Weights of a small mixture-of-experts language model, trained from scratch on English Wikipedia.
Size: 8 layers, vocabulary 4096.
Experts: 96 experts in each of 7 layers, 80 SwiGLU neurons an expert, a sigmoid router.
Training: a variant of Adam for the experts, 256M tokens.
Below are experts of layer 4 (counted from 0) of a mixture-of-experts language model. Rows are named router (the router's row for the expert), gate (a neuron's input weights, with its number), up (a neuron's input weights, with its number) and show model dimensions 0-39. Each number is 128 + 24 x the weight over its row's rms, rounded and kept within 0 to 255. Numbers have three digits each.
After each expert's rows: "comes after" lists some tokens at least twice as common just before its tokens as in all text. This comes from a sample of Wikipedia text that the model never trained on. Tokens count by the router's weight.

# expert 89
router:154065121101126139142159146104135158119201185094129169147089168164102133119129096135119112111122161126131138078135095123
gate0:127118121087115127109174094121134157129134169150141149112131129111156147127157111102095119127125125138121150130146136120
up0:151151183133101096073091147144129110137102071132092136122137122151119108147107155136102126137114087092101148109090100170
gate1:082107144125131129135152109121092151113138127095111099145096145177112132142122173165126103109123136136148126125150145114
up1:154134180134135124107093165144150077109140102179138117096133129118117110118118121096135143139141084094142115131113142146
gate2:084093169144146134128117130107141123107105139107111118107137142122128107135071163164142123082150122120104141125110153140
up2:127162174097087126148114096102158144148068163093123115114135137150124150109101115107125131079136072126132121195152159134
gate3:145114108109158125148149110134103165144137130130156145094137165116118111136188178117116122116112102143154123139138150140
up3:131113132108109142156110122122119099124105114171120164123117164180111152135166147109132145110128152127132102094153132134
gate4:095140096116112171109144144107140144127101129120132140132125111148120166165155126126141127113154148114124128122192147089
up4:148165095131121169107132119096111139137123144127124110146099075165153207134108124086109129102165118124147163070146080141
gate5:187130135127135152143139131121149172149162122117180138101151154154158133187108118116094143135119138111129101126106125135
up5:147061109099134132117150109137119145176163120158144183129122158131156101113138130124124134122129145105137105065126140160
gate6:114141144060077132109111127136118127130115098151146107104122144108147140150128102136146148136125139124179117120072060121
up6:112131117149122171085122104120100121146105103079128111122111167114149099119131137136129083080133168135160138145145103120
gate7:156137096130160077143099162159121129140158100129120143192114125119117151159131096169090139142128142124094148165119116131
up7:102156135131079183151128110122140085137109143151114105077131153149105141106143120119175090116145121137144098095147087122
gate8:122098133111140147114164109135144113129155086181133112090103179158133127096131097121161110103115134132123103128086083122
up8:136132095115125174153134157153135130123142151132136097131155097122103119098097132110123128147122100160129108111111152141
gate9:146116136097112109131137177111137176105121161108124096158135151117126146125140176127162105151102103159105142110146136136
up9:096161176168108145137103121157138100135124122113142108107135108127145132111153117136127148129100149091136151126083106103
gate10:129127117129128097108114130166134120131172164070156118123121137136104112086144143128146111141093071165112122149177113124
up10:118115129107118103136118152126117123123130135181127128123134115084184109143110157140089144142156142098133116150077177171
comes after: "\n", ")", " non", "a", "ia", "i"

# expert 57
router:141127120128084112090164133101144170121176152130122158128126166174117145124104118131125125134153141118127142103127142094
gate0:150109150126125089104109084086128158138058109120135170126111165080114142140124130192145162141124120101135180177144193150
up0:151180117129147120124179112097094107111164108151127139126160119124125154110115140085128120159118159123146109143132064129
gate1:125154132082098163116149142094142152128101125124102112151093126143124133143154165071123122154147130157130175159155095087
up1:124097136147147113166075147124155139112138140116146134107130127147151141141115087151072152104121131103106124157108139150
gate2:106146128146152152134153122104162163155099163110135113115134140118145160119117143134108140127146111137103154140147139163
up2:117119109147134131147095115118124167136121125163134162161139136135117144160127123121126129155140161153095135144106090118
gate3:106115123093121113161120139150139160115141128149140105140106119076145099141153112143145136144166136124122105152082097146
up3:138105174130144110134131109112097134143099154094108152125139141121125133132084125122144123143125122072127118151147115133
gate4:095140131174134142126102118126112117154182151142114140137135129103108123133175150114114096146135153107107098166116093149
up4:103126136124103115118146115105120100122135167112131115116121153143067137130140102153151105126121143124143128132146134165
gate5:116100124100114124068127169112110155142055121165102102113108151129127158117139138144126133117130113139141114076148154122
up5:123155115110135146140153081110146122164158100184146121100112168130157122084146157175141160144132161033143130127146128162
gate6:094135123128101113113132160136146110135173135070100162116091172130115129125125143120164159124149163129119132109153133071
up6:154089138122165152100122112118132133166087138153125120115156145104125149160129123130146132157123128112123130122089171162
gate7:141148138121105152138128139136128138161105181144098118123107163159159116103138169113164133141106138140177137112131161113
up7:097161161139182118124121126106155147110134100137133132104152126138130157092137100147115133097183136060120122137164086149
gate8:127122191105129127119086128154117166133093148118134160115130187120161102138168097179132113126156167117146147129123131163
up8:152142101153134131113115150111105154156103180124124100115119126135150154126109151121119146164156147127136093144122112115
gate9:140134090116151121116132125147124070186113128100141156105148146146112158131202135119133129128132157154138113158134091150
up9:143139159123160132107061117172151166133135131138161131135149091137130124097152122149087144124098093138114091103137121130
gate10:153112124127120168121175137082109143118139127177113128099145108115147170116121131065124162143198108141115162076151137110
up10:093118143123126119099128141162132142119121151137160153147152127149112101136104124180146151124110144140168133182130161125
comes after: " ", " |", " F", " f", "re", " W"

# expert 88
router:139112156103102139144136163122122169062139158068135146164083120117110153124139121126117118143180120134171165105116118118
gate0:170126113156130127135167178110145160138118131098154108164114132141097163090161118097093114119101162144119153128148129150
up0:111119082134126123158160102136123090119110158135115156129053115129121112171128085137154120119130107100137090151099160114
gate1:122132150154103129159126141108173162127117123152151121117163084143100150147110161115125100092122120155152097108109087108
up1:147104101147130124157120132136118085115135110159112114160112192092118142114148075119126137137130138143121113109177170103
gate2:114108096130128149102090157104138130154144173103119169139119121120091116121098125108166108125126184161152143136081098097
up2:114122146172137137116141139126152127166158137114115139121136117106094139105094130114134129135147142133148122129115132106
gate3:105112100124157134127119139120117126153128131123156149167074116112142137120150096127140112084156135137159096140169113136
up3:134142114122092186138075170076120117121127129108093140106106092137108096132155137117121146192130117100140128119115137062
gate4:116083154121158081149126114129115149113150113129161183107154127111151150139151139118161083145096090148169166104127101135
up4:138111142119113113134125166156118124150108132095136153134132099114151090160109109138125125076135126116161122109152107148
gate5:146145163161118124119140093130128167131120148111138103130132117136111105106130119126138138140165121111126117113072067159
up5:184142147135114140099142153099141157115125140099148132141125124162107144088172146105167145152159117146111112081081126096
gate6:078134147107149116111088138135115115162163137081144141160148136119135114109107123130145141118134142097162154131156152133
up6:095136138178133121148132108108108170149113136153192127172145135111137111132121160115106158093142155169110121145129134147
gate7:190126164138129102171127172164156105113163126155108097136151107099167124133151106123106128166124144105162129169111113118
up7:118167135133102176145131090154131080099136129152125084142144125140101118109131108119120111110107101131148095100131147152
gate8:155100096152149126113169127119114100144128129128148115132150163123100154104156129136144124135140125130149172149089140115
up8:126098117120135103109157179148153162121177143159153132121116118161112178183084121131127100126084133175092130093130133110
gate9:100136120119104146128141095114128136113155152156126098145137144150134124151100108121156172126108159146135123090136120121
up9:166120140145099087156119107150161121105125132124127090094131150162139132154131156103092115152161117083118120188085124153
gate10:178064133142133116123126114108153116127147115129101157121119127188057132149114113162142137130121147084106133135103103124
up10:137110132087135144126087123148131087132149118128155167109121106116101108112149124140173132120118088122146121128140134145
comes after: " Z", " ", " (", " Sch", " Mo", " P"

# expert 81
router:151094088107136103174130134140146188092120188096103170134104134125134147115149121088130118112136118117142132113143159116
gate0:116158211146184154152110152112082137145122122111124155151155200145093124108089117136129111117145093090131141125172104140
up0:158114113149094131136145134150120130116130134129148091130103121136108145069105119124118114146150124149105158104118131088
gate1:095132105117116084146146167147090134128167159130102161152179123144129138094119145107123114162129129135138097105087113147
up1:138126151102137125149097109133127099174136136130107126142144134113100133145095128118140107145090118137103109105199148141
gate2:119093150098090096107127107105136131117134111130122150108082156104129137146166123116103133133164138125094155139083128137
up2:130122138142111126138132094126150123116129088110138190198169165105128161128098096082121096085111110128122119098167161122
gate3:074140125127100152142145078143087075135133121120114128179114138117121108127126129146134145122070143104076112162095144112
up3:126135109121125163103147146154134111091191171126159146105141112140128083113104139136134125121131142141154129119075141152
gate4:138164114106139119152119106132144151129131188133074164149086131121110105121139134153104119149134148105131104161130124125
up4:105073118124128158099150108131151185120146151098140119133116101128123124120098117137151131159089136136143146129171139105
gate5:137137097131167110136105115117153112144132155165141113112102119159087151133155138119108117150145123111137129111100128138
up5:103139155105148119158118124155126113122137134118120146114094105155110112046119122125112129139170143114187174151104129158
gate6:133118109133103149139115112136110105084142191138139157146153107122128129105169102089126121152158162107129103125132149149
up6:137130101132159128149124192163125111120122161100116147102133150105136145085177117132114079124163133106174128078125101149
gate7:150117124155126116125158195108131135125158135111121091148120111108105090132152130098105157158102099093149158106125130111
up7:083203121119125133107140086106095096129140153138154111097167156131141128094112132096143127150133099127154094126135116112
gate8:105110134132079141126125103101126105139108151123147142155103148148140137128156095100131091108134152121134157134118096123
up8:104139117133160187136132150131086117161137128133160101122141098129145097107141119132134104131127139130186103123121133164
gate9:102095090124162128120156187140146134138133081156127105127060126108154101135131116150115121105141139136159115116098144090
up9:133134116152091161110118106136185133125142138136140127052155111149131126111164143095135155103172137130145119072137112124
gate10:114135136135127119080151146134155107133188148141117134140157101118147158087129134104107119126154150191127117114148162117
up10:150138140147110106166128070117104167114104094137130122109095158145105120143151150159170108126098137116139140116103110095
comes after: " ", "1", "2", "0", "–", "3"

# expert 56
router:152087126117085097164099136094194145100107164117137114157139124122137124095142104099137135120171141118117151144077128144
gate0:117074097163149104129152148143156134137128095070152112139160159152103102155149130109143149132142114148116140079118144162
up0:114118128113116143113096104088097134110131148116129126079138132124173133111127158145146132121129136104196129145137141110
gate1:117146136118124140137143122158121101131102135111129116102111135145130140115105117099120111087138135145099125130156112152
up1:113137125083146137114191123091147099104115136132133120171129098124078143143115086094101159135149102122168146124128116139
gate2:116090145130116131123135152101159121116132136152148112141115131160083123107085131106134125111143109182147169112091144132
up2:177156096105108153135116105140154146094130139105114141173124154115113142156087108158081151160103150157144081127165142139
gate3:124108124142147130122091160124122099137128166153154165154152112112117097109172101136095163103134118121124134108098114155
up3:097124206092175128132122117191135108163129097106152164155126151112121143113100106162161125187150151109137133125134087129
gate4:079158111154183129167197135125104139098128147060109095156111120178117137118146111102158125117147165132179128126124116133
up4:150104120096120101105137135150124140147172117168112144161191082106142072102119139153097181130106092130105174117129185114
gate5:137127140106066117119118141123162157129128120091133180107149153125089123108162168116109142139132115096095119131121137125
up5:131136100136128107135143097151110124142109148133095135123131105198120120111141093133131108083130098184168118140130199168
gate6:119088133111108157144114113128140128140150181120122178094150116121148119105150084147150131128175149088119154132114155121
up6:115165130105144136087120159162138118120092109124121144149111155088076144142123116115128134129124150140106132125128090121
gate7:133122115135115108133142100144146136128140115139159110111130077183113146116123111142155198103113103113155120124115151128
up7:164120101104138110160120088087160094116108110109161114120121147144091154156109132130139156166161127113099104098109116097
gate8:176094112132077077109105115122176147142137142121122114143151171136136098102171132162145138069120133086140153124127092161
up8:123129145097131131137101110095123104136108181133141171045141133127094130156134110138159118183118157155101125128107146112
gate9:139137107137154142136140098108121109108114142117091149133102146122112139107158118089196137116145140086124096125110088162
up9:111152141114171147152145147128090143136129138127100175122121126142117101138099158153155085149132138120150163105128133135
gate10:161178074073089129112102101115078144128150146091095131142128111118142099132165146135130105154141107114184166114118125153
up10:114104125139096128125106151147118139135149129076110117142158169108145115097103146136162110126132062103144163131090157112
comes after: " (", "\n", " \"", "-", " A", " S"

# expert 42
router:170137141141103148153144128101133170118167123127121151142128156165102165129148110112106127123121136144126146130114138116
gate0:130156097120126130088113116130129141145113101140115142168120143099147136161158098110121125087114146149098142125135144123
up0:191134145154133153106136084150137136162134120145123103124188133157137105107136109121145110127083177127137143103113082156
gate1:131146130175137087197136123135159098104119142156114125140118160115123110158152107136106156120154161070159146046106115102
up1:135145150149149130117172110129125085149122099119147137153097161115122173132160143132113137159150126063102067065105140112
gate2:097151091174148090143148126144111152131145144150122124101106120138117139134149149096099113136148114163118141114185134111
up2:125134127145141164137155148150120117136109168104130107129095176118128149184132111126124108156132157110137104119168097115
gate3:135185147157117082118101077120108120117127110155131106130090122139118152114082106151085139123158141108175119149087112110
up3:125083125124149143137121178131130147129135143107138173149175110161106140156144130144176080093094113136088135136149160145
gate4:111123129094119131128123103142131138108153156151105179109110112113096125134176114135140128097129099109101140124147146143
up4:115145119123108124118178103135158084137070104132122130143119143151170145153158173092135156106121139134141137075094144135
gate5:161148120143095124161097149142150123105129092153139086170144100114100146127169124110152127113104105159118140109136160098
up5:121173154126130098187100115126117098195117117163101151126097141140132144141153134097137142105093105113112125155089141124
gate6:139125138106147097108122143085149142132164150160131128114162123126085112103095150137124160130125092134149173132148099167
up6:110140084157156096162097128181130109141156119138120111125088132122160120170149143128152096118135135153107091112146143146
gate7:132129089130157168089086078103138179135113143130108136121122134120174146106123150124164137161103151073162142117092136111
up7:124129112145102134142127103105159142107096137113143093126100137156155124155120143101108165117119183149108169182103138117
gate8:127189133126163095141094129121082160130117124162143141085170155126147121138173131155106139179163125144167128146153145126
up8:110142097133133180085061123170137120131110098144146142134177163109136141119136143088132140137128133193094126150133109083
gate9:091080168105132145131125100065119108092111106156168142178139147113106167110139141133155131106139107163107138150167080044
up9:114117152149139150129115137148134119118137132125132134156119119130207074141143106164131125135142109124131104149137120136
gate10:106154150162142149165111087151112120134131143159153130102135119131169148109146136121101100169152102118152107166137121102
up10:100109124120107168072147121176117091113179097101103132151152115084121125132162105101153151151137122122127133136128120124
comes after: "\n", "-", "==", "===", "D", " D"

# expert 94
router:157083156186119165145115141094172155077163120142105149141095188132080174109151095111109088127174125154114127160125107121
gate0:142113131126112124155143125096121130127153093124126158107112143140112161134169136130073102126140097134102120131126105076
up0:124072117144114131117143121111127160158129092131108146144144152153080135124137125089089138117106093132136122122127144072
gate1:096147163121131157077090124112103116132135118100112094110127133132132149113143135157120117146138120123118150125098124117
up1:103149139140126157161126127108156109129089131082138106121055121127140134087159140147139127131079110104137120126129141113
gate2:111136136135096136144076114134140104087134130147146150131158158122128143144129102129126120130176106115071136138133113122
up2:141109117095148120088103084104133133111099119067128160100165153092111139131136091113103133100110106080127160140133126101
gate3:175125111175149130130118141145165111112148124151114119142097165150149150133088126116123108136145143140125081111123111158
up3:141138156115140112117152095162136116138137098103118101113120189142143104107131212175086120122149128138151125119124160134
gate4:132079133119112165087100135116141141163167148130127125181138162112072167096108105116061131142113156159134144136109096121
up4:174151132102132131138169114152075109106101119144108143108137108124163108117134135134148113130098054115107108126153188152
gate5:107136108133140113108106155125093127112086152122154147143128177111166076146104118139106108102123166102151117142151146100
up5:097116129080160151065110178120111128130128122126096118113134089096112174122097095092099133160103144133141139108129119127
gate6:109159136143124136157118125118130129084106090154132066107112086102143158105112106098110147146122162114146185109131141166
up6:145108173117127135113128162120145148091111122125123139159133137115122157158097096163094124109121168120134139121151158139
gate7:137078139126145140103141123083132182119126130096135094149130103157134094148122105159119137165087150142113162128146119104
up7:113105110152164150161162122110099118116154109106136107132105131107146107155144150114130113147108129131086165151135159171
gate8:123104156128153129130114115088102145168153100132130143138121109129086107131104142108088098144126141140119130153129113070
up8:120141157129119098111077152109124115123074153080105157121104093066149130141134133123127100074161122149074126164119143146
gate9:145118148099140117130075152098159126141107116106126156100121131132155124145154128140111149127111148131138133101140121128
up9:113095127122126129153143161145172105132134096177162135135180143154117114135132104115112118115174117120115124098113157121
gate10:140134097135125149137098167118127139152133124135133156109124117116134121130127124169159147094098050150099145157097105175
up10:127125170093140099126113145141129106155089089134124105108103121170162090108104137137094137122116131121144107131149148156
comes after: "\n", "==", "″", " —;", "°", " also"

# expert 92
router:112078118116090106142164116121141161054151186127129128150123156149100138105131097128108133136185123144158133095113138140
gate0:130132129124115101172129145168138134144137155103161126108112136134101201126151133141094125123137144159143127121108123092
up0:100133119091160162145141150144139094115129175086134130171135126145118157111144131132121126119153114125107145125155161138
gate1:134177088151140147139106096108102141167144200122141119132116154145125136145119160118121109171090124155103109168072100138
up1:101105126141104132125102129111142119123142134161120130140092143094155121147115121124112145141133147109103140117153144151
gate2:133156099112145130145124156120089110144159121131152113110118135166160135113129204120149094180099108082117135132107112162
up2:145160094088148121151125119135106093145115151152098149089129119164126092127092145107109110135133095085146171110166129143
gate3:155063148113158151124144123128149097154125130141104159133098134127146124161096114097109093125116108139118171137160148150
up3:079133127099102119101143128182173158149114135104168166104126118160146125077152152146177127110096119172138079129159127155
gate4:111087119133113073139150118099143131128120131144144153178127155173120153131133123112137141152106151152130152144097154118
up4:130121135156141108165146097136136089140131097118131127126139144163128102128123092154136121126125125065105116098128143140
gate5:126126130076089102130105144107100072106149093143118115144140134158112123138152092118158099164084133134146099145173144121
up5:131162122163104099182128131158130121112117153142124119116125111133120141133104121125107191103162150085150105097071122121
gate6:172093133125114134111156103134113127148108146122101136114130144082146091102133088127145167162096107168125117149113119139
up6:167125083162142058139135110122130127129151132125141153177116121112181166151163142126157134113124155121106169123117135143
gate7:128113152138129135151128122109149152133156079122117152082101121115145162173165138103088120198140157133171152116142119119
up7:102152148143114101132152125100106131117183112119125132092130105121141185135147143127126126117080132157197129109164125143
gate8:172163137141163133139112116144104115123109107122111143136127122117104138155143156131145151141151123112099150103121104176
up8:140097153097138157144112119125100110125121134140127139127143135142069169127143103112111125148145076139136119125142150110
gate9:087121112120132103123136174138146138130184155128094109152141108126103138076165112094094144142145101135132121136134125131
up9:123090139142151113126112130130084153107069103123116079128135131145151111150130182131144132095101176151123133134116113151
gate10:107116138153101123146153177147127138129146177110146108186126119103129130109137060140116150109132123128122095152079115146
up10:110147125204111129165114089100135114136121094181151148109141109120149118122111138112106138103073145118126098148121126152
comes after: ".", " of", " the", "\"", "-", " in"

# expert 69
router:123112142137115114137155119096181165112169138100102144147116138163120146137142098140119120142108142164119165126137109126
gate0:121125126117139138181105105111129127143113123110124161111129112102136087084146137123128064109125123133079154118110107129
up0:093142094109101099176079125057154133144155137089141096127125121136108130081167129113119109128113113149113131150099134122
gate1:114094145135139116152175126129121129149123111079146119171095080123174184148094074122125114162098107131140160138126118102
up1:158127122145127131132183126147151068147118111151141156120148112120106105136142172099077111089143121163099112132130138126
gate2:123109127109112112118116083145138135128148164161097137118126182079106151134157107146164127137136118096133143117114095106
up2:131090165090122108156128120106162081111114086142166142141121151093131119119126125150164147134116117155040119102116077129
gate3:138134118129145120160132097115138141109157170084091131116127129121140090149126127155090108090193147112117094124114100171
up3:155101120104118134097126146114071075153118079117118150140110117131067127143134118143173126202117144111152102103130163137
gate4:112126141125102151132124110109141146067092091074078168126148107119103122150152125122100110162131128111152162116152099088
up4:152123107116131146088155136146091069163131115151133152124129164137138165102145148178137157130152092132135176112141131131
gate5:106158156085137126147120182125120180098102106143100145114105157127078124164143100123120136138155136131133153126065183071
up5:097165170121125169136153152156151136093104085161098141128113151171125123147135131099109124141115095127133155064109116167
gate6:136043131119112129133074163095127128149121140094098137104107124129165157143152127123122147129150135123124145165125161117
up6:139101100134134111115131152133095120149141127116165133117123165122110115111146103170141129116127148146149117146125075086
gate7:070114116098100108181138183110136107103116134128102132108129126107126130164104087143122093091114115105138106124113160101
up7:109156133135120170129086104090099143141144128152144133143094114114137153142135149124098140108095188100158110134110089120
gate8:115129106149128105140111145069114160134147187098111146177122119156144102116115112122105147120124158081137128142142135129
up8:105110153139128093142142121098109113128155125130123174148113118113134140138110112132113127094112133114083113148145153118
gate9:111133161104121097129137140141126124154159123099099107114140153181129121157129127153156127111110136161116121109129073134
up9:156107160169117163138151137141141138141150099100098117155098114090168126126127125105129145141121130134144077153121143137
gate10:128081127134128140120130144147117129147163124116139163154110121094119144106138095139166119155177104125116119113130134110
up10:090080143124125100139145126141107134132151131104128168134126131096128126081161092112172113144139160137128129108114132167
comes after: "2", " n", " S", "1", " N", " non"

# expert 79
router:150121147108100133145145109125152168117149123111140150111063148097125189116128123106116110103094131142141126136102122101
gate0:103116158135126106108170143130146144141107127089115167105096142123150145099168088112174134090155111093110145134123140138
up0:126085151138129130122112140100130108131163153138152129108098156138143185141149108156059080132115114119095176139106166175
gate1:132155142137109136115146123110090147134135123133130159172095134131128143071136179093132164150135122119122114135100120156
up1:138165143117090121121131096123134140112141134114136095162130149128097138127121178101130121148145154129113120097114117116
gate2:120097136105124100139117145107130115111154170118114115161086161137101159104150120134122110110152161130090130125073153150
up2:089100139116133103150097120118163105124144115132172133142106119117138158202134137181160147141128114111112097166136136124
gate3:155123139141126129126116147129156154127115140098145130111158093102147143118124104131106138101133101169147156068125082063
up3:138110099095104124105137167142149077153092103142145115129136097096121130149120154110103151097112092127121151105126120112
gate4:111108133133195112118176130081139114149140112145163132141134162163125156155150141082153122195127209142128106143129145145
up4:103158150104135079148113131149133082117143160136153156089137107161144140126167120080107206123159147127128148126110103105
gate5:143087132106102123097103121120154133105125127138109119139110119083114160081160155155142110173109135114114173125116164174
up5:093142118180140112109107132116157121129179138119117094087118108107120136143135144145128160184139114143134150119060161117
gate6:105102130096103084126170154108108163129141112129133131140126183146134132068160179123130139136129161105118119123148102113
up6:149087123124129139118101132131213118124107098122147116155142124118128131181136076141132120100161128153095146140125136102
gate7:098137134105105105153117122110084145079152151143077102107146112107180125125111136124126146121108112124117106124143116144
up7:114117118106077113102145138116125100099113119147135112108111107098151129120157133162138184138116128135112136127123146135
gate8:097164127121146161136104151146114123144131136120050138130145080130128068127126155119142118144142114143147120151099158135
up8:090096130146143156127113145140085124130122133102096174136131149091102146134136099146125125099150152115151128136115134149
gate9:121146131126077099135086119122140102137111128107100098131146094101145132104116166141109158091136131131101122144128094141
up9:115109093096106122128078110139099127165075114151098159138108118129137103152152141132114123116132148153128172123111138112
gate10:177092133107120156139127123111127124146130149132095152156122148154125125133109106127135080120123154151163139102161099134
up10:170132137104146148135109116120129158092147115143161106149154058119126097144039129128128179151140118131115133158108116078
comes after: " |", ",", ";", " in", ":", " /"

# expert 75
router:153100133126087160137130121085154138068134154117147146168150116134138155122157088077120119138102115147105187123107108144
gate0:161122165089153123155155182154156144117165116124118114107096121129162146113128129098134127164165148150127123080133066110
up0:111128130106123107141163154160088129144156070141101139143107112131094108138179095091149112106153119154178150097151128098
gate1:125138118131118142093087148084127118111172148094137163155149156130127148070126175155136117159135079090112138154106110129
up1:135099173155164064165160154142131101140134087133146133102127132171149121156096144144133098143112178098142105104148133121
gate2:155121137112075102121153123054149132103143153145115144096107143175144139101161148124159133169119130124105135114125134151
up2:111135144142157146125082144170134123108118133122152130126164100087155138145105123125120106114138145117133138113114114112
gate3:137146163096109128104121171131124110106146131132111104179116114111128124085106158138131146131130161129098092133110131128
up3:189095165134131116120083109124133123108141092091122108122136108149164133103092121135168115086128103118072125105108089141
gate4:167116164137119135121151085093178139181099122108076204121122119157102147115130136105113119117133145134148135085104107115
up4:134108145113122104099136125121116155171149145117121139123155132161127102079114175147116120111133116124112155142084125139
gate5:107107116114095135104093156155161137140181127106124088090138123098102152127156071145162146118104155140142126133139118158
up5:130168120096110138138145106098136112118109143135120204105123112161113124167134138135127176105135115085160086119157104122
gate6:142118086156129133141148095122131104136120116103102139115113094157161107109102145150135166136148126112145080137093162165
up6:153113103120093118110085100117165116090124148164117123138122124176132141124160169127136166131139161090100125119088089088
gate7:171111165137125138145137147157144140111138123133142146134117116128131133139172076094169122117119152137121164093185112145
up7:136144115151144122109106101102117166175101098151144106096145120134138128113123132131096097138118101102094159145108117134
gate8:117113099117131121145141126105134161131122080136098087171172103163103170115139165099109153102151132105146134103149142112
up8:162147155126136142091115146155147147148096116087142163110162146092134108130100098130153120129109070147129100136098151100
gate9:130094170139133156169108106138138139116143099097123170165108134088117146107169135071127143145114124104112158151138090124
up9:120112126130178156150103129106181100102113129108169203097131142119107106135144126087110117144114059130120173122152157095
gate10:148143155103113179136112115119109151111116169134111120155152100147128106117102105116136105133132119144151147136126086140
up10:105162147121109134091150125166113121099077152153126101127159130132144138123146148125154131141114100106126118109191150121
comes after: "2", "|", "z", " K", "ak", "k"

# expert 7
router:158126172122120141122127152113156147080139156100108127170109144119107144165128090072103124123111137150107146099068098118
gate0:145151117120109121127116179079131143121129136138104151128148163129130139137137131158100079114132152110138169098118100149
up0:164103107087127142133118152147145138116131148144092155137139113090106149086146088167129126149112135142144141135169139115
gate1:127132169170125118104186113096082144126094126063117148128113129157135126116132113127162155133111104138111143105098138130
up1:100122105141117127126137149124149094157159143097109090106129115155187131101135123143153159164088124162167143141129128133
gate2:099162136118130149135144144120133119052097097142061085129140135107142143150119160090125139147124137130189091130116140093
up2:129137159111107128188144119123155119101153126104118105127116143115098186187129106083128136107142150143136108121103104130
gate3:094138163102111117091144092113132126105187138105135126110122130147188140095150122140138116107125103114144125132144109176
up3:134147145152177103182141138140118087140112117119107087113166128146110158131156168125128117093148111153132139140118115115
gate4:127141125174172132174131119129103122110139117131128109182126104136135144132098146105140116143131123144113162125132121120
up4:175126115130130125135096129127156102163156161125119102145128135090093149173114085139093086142134132165128110143128126143
gate5:150129117137111143151114103117149140095105191131124137125131106172062138125131148139114110109139099130103131153139120085
up5:112144127096189109125140090156080132171128155126127149104154125123121125164103121115114149130137101171116118136077134157
gate6:120137187120110115134139145128180150094178146148124142149133107113164118173114115125112123126115124164120136165102106119
up6:112134126091097113146105135174167121095191140118135116133123146107124087151098106145107088096159128132151148113146151137
gate7:154144165147118137197115158110139122115149093122131132110115123135137128143122111107135093139151169133100105145118092126
up7:166113136144113147119148116136117106128178099145121118149124112150127128155076096141187130112134141137104089133140113095
gate8:132117149157138114108114148147128157156131138097142123110099171130115097132134136085140141127104189153164142128134171126
up8:157138120149148153081089129121140140109116140102087085122141116147096103129120101141175137089132118143134128127130131107
gate9:101117102129091150098148108123128142118141085074127116088090143136149129142123107161126121082153102127138119148114116115
up9:129103119127132173155148113099115156118101108090104121092100120103132124110169082150128168128112126110141134118163101098
gate10:145126095087136142148118059089165157133121129140125117111139134101112120158160148119089143132070171088106118112096093090
up10:100147129152084147084119149148110130131102156085113166067182090131119114142122139141133121138156135148141137175117159123
comes after: "0", "9", "8", "2", "7", "6"